From a checkpoint of a small mixture-of-experts model trained on Wikipedia: 10 layers, a shared expert of 128 neurons.
Below are experts of layer 4 (counted from 0) of a mixture-of-experts language model. Rows are named router (the router's row for the expert), gate (a neuron's input weights, with its number), up (a neuron's input weights, with its number), down (a neuron's output weights, with its number) and show model dimensions 80-159. Each number is 128 + 32 x the weight over its row's rms, rounded and kept within 0 to 255. Numbers have three digits each.
After each expert's rows: "comes after" lists some tokens at least twice as common just before its tokens as in all text. This comes from a sample of Wikipedia text that the model never trained on. Tokens count by the router's weight.

# expert 11
router:129205151100143143138086143109153110187097117153078118105090172081116117135181089152128125099132135122128130147134136173116164114087112145090077131139065150154158141142118104147080160163144136071147097105145101153177169114165133113100087160
gate0:064142164112162184197112103160129072110118175114179108092091120121180081160137082126110146176115179170160055143122152058146140192146156121179106139112175117092139151126113153129114122101133089105124147135088095190154122099129165150142108145
up0:198135099129157101063142149098129149118155079130080121136116125125101176089076172166126108126131076099117200130134129191121100079119074118123131100134086110153120124128132154128120100143111195128118100160180164057101173141114091107151117107
down0:126134135179110108101169124105085121103185138150126165156127170078126086181095146118118149068195116227091170160152131241077113148131202081080156114110112148135156133169115122127146158166120133112117131134103143110125116131207117119108149084
gate1:105142110188102159096130183121090068142072113100176122089142171173122098123153105092178125143115094114151119130076140083160137164067137097130124123082132122097112147130130093149137107146145179151109133153152062158090132131191184109123078107
up1:095099094044147104112127052157118128120165166131177110206171092130158133116095149111124112105181140107113151181129134151090112115184093142189142127154089153129135095167120158151131155068142043172191188108102170082122110159138087140148158167
down1:156110178141111149117168054131126088071139181170120103188173113125142113125094178175111119140108132122083132104148191099104144073068162126167129152184101137093137148154097121140103144084110081100185100137147152100127121116152131164124160184
comes after: "2", "1", " of", " (", "|", " \""

# expert 14
router:110158141099091148133145078167117131106118198124161075142135076149092131086076109096154117150066123094158166113118074165139080138187166103170108092126116134106149057119080159128082168202156147079157088088153133165129137134130099176147108137
gate0:129145168057086176155157136094178131157203157180182129138153092087118134124100141188098167206131168145101103128112132137177106182156087130100082105101100150118138156131106116104129142153101108098191101133143120127135152107097162145135162145
up0:098089182127115099125112145160166068090071160068167123104117113151155148146139149083108172088137131142104170081101096155069141097131156131126156199159132121081130126102133072169132102136102123157134156127134092080116090047156176134081166106
down0:077081139156104110152178091125212141105125094110119103142106093081133105118121073077110175158108090130088146143108183122174173081180084116150126090187116175166118142107144107130167154090135134133157097132107124053129195132147096183103131173
gate1:098118124107096201141152106150099114163101118169106137011149146160116139115107163156123121204104158126127163104125119135184073095113116140121120080134129149112196141122163200139109103119123109124114125111135089151064146117124112141129125108
up1:159094164107123084072158100161148126104091140093126118182132090096111149169135097159117141058146094153178124114101148108100177105161117136167174156141099118099112163098202079129131131165121151184093083140049090119104129144153141158147189132
down1:125068182160114170065119061114044090090178126184119130111159097117193120128112123169098142090099127140164114076089153099124120172151195155177099122142187125130133095167164143135130157155162132127118118118117120095064113146123129118142164143
comes after: "s", "'", "ed", " part", " member", " one"

# expert 1
router:090191144093147118122144134075139142090147137134054160113131094152102140148109141065121143173165129138110109151095123114102099114091162118134108071105166073118097077146148125112147129121084171152093146133178165146060121144143116109097160144
gate0:145125097117086099201153072152145082106140147073109146085138149096126159127153122107127179119112090108099157126177160083207171139145131096181069146109145160139108111133129104175084100152138127145169134165133131150101146022122129138164102105
up0:112118107155163167121122158151096082169156202161143126149133145167139115091135157152127128120165166123118159138139070202150077159147113138038168096133101145144132137155131132109145125107161147135126128150180110142115183194138104074124171166
down0:087143081088120150121142155199165089134176181127142128166090156124143082107154156141141164158146108155124144167103143065105143155128132142107137111109131165129152189185123142091078101098143144086149134166130153141143145121111165112133103171
gate1:140117127163088143112084122170112125123140123119117128085118106208079131136098161083134157178159108142135184197162167153103097169160131131095139096122150173145154106104126151126110077173153091089124142152113106152106150130163144134121141105
up1:124137127097124113110126145086181104130141146135097135182106192095178125091145104139113160080098178074138122092109115130172167133118083172174124205112091118074142136142155094105121147128175120146126124116141102061206149137091155109133101108
down1:129082152141115094151098140107086117162083128152144096165145152118214136154092120129127099107086082121107079075124152141174157134138146124123111130195125114189123143172141169140111083104181077172141140154075155128120166091096156156130108109
comes after: ",", ".", " and", " It", ")", " he"

# expert 10
router:114107108117080136134061120146159161119064142108088107112139113144159103102135119156154115074150162122121130152109110099136185135125103151104121135097079156107082168151173076094070165121129115097176163153160093077121154128143128068167169143
gate0:114203104126142138148121167122135140127138090187175130129029108135142154131150129169082068156091160112088115170129098090098116093166133148058133057130123099128116111135109136131165175120205162100122162120122138153092129144094159116124081129
up0:130170176140158120178151129086120112125105052141158144073075216134107141118117140188116133154040171152115105147099088071114106093142143102114133131156097132139121104125120089114126183110126135090113150122073124117054095128094147110134080134
down0:152146161136142131112183198187139126120135142128120125173162099084103158132199119169119140132078162175126122148159095195139142094135132139120087125157155111129104112129100090136112119106146129085097143161091134089123138087097149097115070125
gate1:120106117162117130156081116140165141109150164160154081190123091127123145126083139161158059098165117128140119124217172158136112124166095146148135135163194145163105138127095179159118162147163100108151140204127063144117138132126142130088090091
up1:145115138120150072129200121043085112165137104100100156115135185131098117137146105088142148176091101147129118160102118073098100163116163079098139086119147091123154094145163128104135110110093171166089087111117193151160106125159088139136128144
down1:143081162122075114110133143065116135145076123109108173125057088171113113116090106149091107192107153096168070166172170095192110088126161113154168148079102135158165127180189091118122111115109171134115155122142101117103127124165164077122125101
comes after: " ", "–", " in", " of", " (", " and"

# expert 3
router:084090180108182144150160146090085137133144094115105127082128195141122131124162136141119145101115147130108126097161126063080086170090117174192146124102127132154102133058134169070143166122159090181151111110115103143132105155152103124114139083
gate0:133130138146126130107154126113111143133161094125175145058107134084167153174201144098177134141175165162148119090179143105132134126071142198116151083136123114048098086086166108111111138113180113175103100129090119111111097132137133149082122131
up0:122116125121118110133158124139127104152081142146085127170106159149118156119073130150072169098090103107090138128059122138110161156141135106170119179111127131144166222176097103118105149152049130102137151096145126141148130117129139120173112117
down0:095187137153101119104135141168169143139107201077117127113086161139110204154150154103151124113089105175082192165134173168151122178154078129103097135088115114149147078076071187110112053121118114166137116098099117093105169165135096154149157133
gate1:150150130105154141121138172115139124105099160121159153151103138116104119117181129118136146134167107128142133184148160092201139170093097127121130145127128137028143163097095136149173060162110092146201135147107072109075122031121139195107163112
up1:161163075054121128114145193065133168125062193135141126146077173122111114133131121142107153123199111090161153162114171112188101182112140138127148104172124142072117137096150143136206072147168061141199148165083128125097107108106114162104140105
down1:124128064115151123110134098127112186181110166108140211179126134198121084099149104094091136105116123086164159120115113108161085176063115142149096164118091146105139212174128071177185109106145103141151180171139122081124145078074119063117118090
comes after: "0", " =", ".", "==", " ==", ")"

# expert 0
router:152089094184130075097153112152069097130145143076128119130138106101159126136122143118146096158164084069184158142124077175116115088207177133106139105150082169168129066137147155172184129088132083157101183157161119049121185141113128109149136131
gate0:128134153187138115128163069176084166098152130119100139152172097149166135116173127080154084104134129108119105134127131135138103099130150174136131232126130163034143133153169177129174155143102141154139175094100133104097158126152148115122153068
up0:127104096101111100126116160137136146129123139168183077194106155119106132076179154129121087093161130080212108144054138139153113122144077093089139140133121113140130141093093148154152152165122133129123124143137183164125149153141108166071111115
down0:151160152094114133145109126168143135139076140116122145108090095130157112114173070101125097130133145113150143106113154199129181086088133159121107113091113144088131138169076114184085064177129117096120150161089128145090106138120161131104178123
gate1:121197147126123113082158093150130126172152136169080122187138068116137139136136069106155131157106111145124173085156104123159130137094108138108123132141105139068114129150148129168127105142150152159062149152143129157116151155142161063126137100
up1:075120103125069101158138166116108150204116141141164146113102126180140142125123155098100136128181175075117160200062140097182117122111068106208142177099137140132192115097173126138101109086180108158129148150115107094170105110151133134132107110
down1:149100174057142148135102158116143124044133101113085106166112124101120130131116136147132099145110099173100097159148154178132108132105127133169089108090124117071063130120108136114115070113151142151083134175151144184206108121130131179142116195
comes after: "\n", " by", " University", " Genus", " J", " known"

# expert 7
router:190104123148126135086119088151135161120125103173179176129124113135195083151099084175107150103135136217190092100123095090149086130087115166152131150091138086164116153126082102191091139077141122122124141085101143130160148145143102076074094147
gate0:127088130126151042209122061118141144101171111126066112129131135138145136138103080131137133134153149185143130088146103110148090153096141130123115180135160075094148115021149165126113087106139126148156168153146137189105032177142171130137097122
up0:124161116108125087184132095098150116074197110101062130111156098119131143122127133099108149165116135180139128073111125110146114129107169112071121128147146110099163105055157182093135091124123160122126137172189130119097004201106210131166108153
down0:088130080178099146131078166124136132177095157142142063145147196149138129088140143162131134163156115090115116143178138161109164109161141136083077084151119151151166105053146198114101152133115128100133123148070170105115132201154090085157178076
gate1:158154123183142104046135165198085112121139170129133130142109082163144102137121139118122089119102090091109118176108176151163125177126135129140111134132096157154101113121093139175083167121123103136083082146155088130112167086113146170143151116
up1:122113127051086109179094107058121219161136094125142119171146155132079119129160147115138156172144164169124112070139091137120144098107162131133120092136144110162136143122153096119155114117059103096127093098119173080180147143166107099072122144
down1:111069167050102125163147098106143143068137056130141120044125109090120107120098099114111157136185119127121125146132124105173172097159106080178159199137123134112098104175145097168147100173131145122204141133147162151187152132060199128127118117
comes after: "\n", "s", " U", " ===", "es", "ation"

# expert 5
router:129141163138107168169192086097119124145144129085163117162124111068112131174141167129151105096132103139142127148148174100170137125102131069136184117087186172154132170138087172116127097215150097148072129128073118182125073153125172184192170117
gate0:147150125169112120078166168104151113082104134131096159131111121133135119118104128076128151106160102122127207075109133112114136146161130179139152160151101129164059200189088130129149087160150121132140167147088137157080177109114125083133155122
up0:065164113088081134125115090102146147145150158161171109102137114126146126101124088125094120159115144133157092109070071173122126080136085127114111148123134124122178062076202177147106166162091101104132076125149123126183113113127160151166111148
down0:133113112079145202109106088159040135089115128146157153122125132096125123157164145104142159141145144130178137073107140127176060078074109102114106144115174104113169085099105127134101113181116165127134109123149098153138143130163115152180094127
gate1:131158138092116099150152135147156110100138113102153135161147106116125160128130184110127116062164138147201078078186128085143163161146125123163145126072166108109085136116102120101140146170108134140102063177121093072064146103120095161140176096
up1:138091145103118153112072135086135107114141167176131140071129104143126096083083092180119138180075137103048193164038104217071093120185088140097114122162092118141153181120154115147094132086121114142218136126189130163163148123140144136136096147
down1:129106096151157143122141101141149137127143157171048119138102139135108186050129107123147103159109107096105167100144131147117083115166135138058119124098098054159118116159141147110144081064098103115132131112199132143165141126149109166145128095
comes after: " ", "N", " D", " (", " I", " B"

# expert 4
router:092102127118088105127124108161121103122208109182140099114150161109114130070148164065096153104105089183073123104122166099150185109139151095064078131186112112141169148105214163141111129089116118169145090150123161143138109101063121157120146124
gate0:220124163128094153158144124143111090099139146128133120079106126193207137105098109139143096228149164122148128086094110107131051116165092182171125132144131108076193144086117153126117155129147111107112112135121080144092137122055178104136170145
up0:155136067133099197136115111108176151143174121157178052088089120151171157070174191122118032139096148149129116126107161169131135149146114172095136112150129119122119171067158072121103162082089127080123105147087149095110126138087161087126170131
down0:179130113154064150140124114176101131149166054171103085091144124116204169137131148116161111105132144119139096129072042095090177125129141133144156154184133108089130097148186099151071130112092117161121163088136131153088105148108180098139095126
gate1:157116113126202145193135138169130097141154180124075149118171122114130150144119101076101169105148136060125131132066127082149114093089098144164093140107099121121103153112078105114132153148191091140173112128135171150171095146114120045106137080
up1:086123135087194133170125160108071142136108202172115199132105128135149092152138113124099112182157148134083178134111152109152110076108136130133076157167115105146109189116108087106139098146142138119110129140088124150136170165163088091108094071
down1:108100137128148090152129111172137187076086114094111115146153081166052199171149182109110168079123138129073145183121132136141105103062121072151064153125100132076084147083094174145165154158178186141123121090125137095135154159142121087118196126
comes after: " at", " on", " the", " with", " in", " to"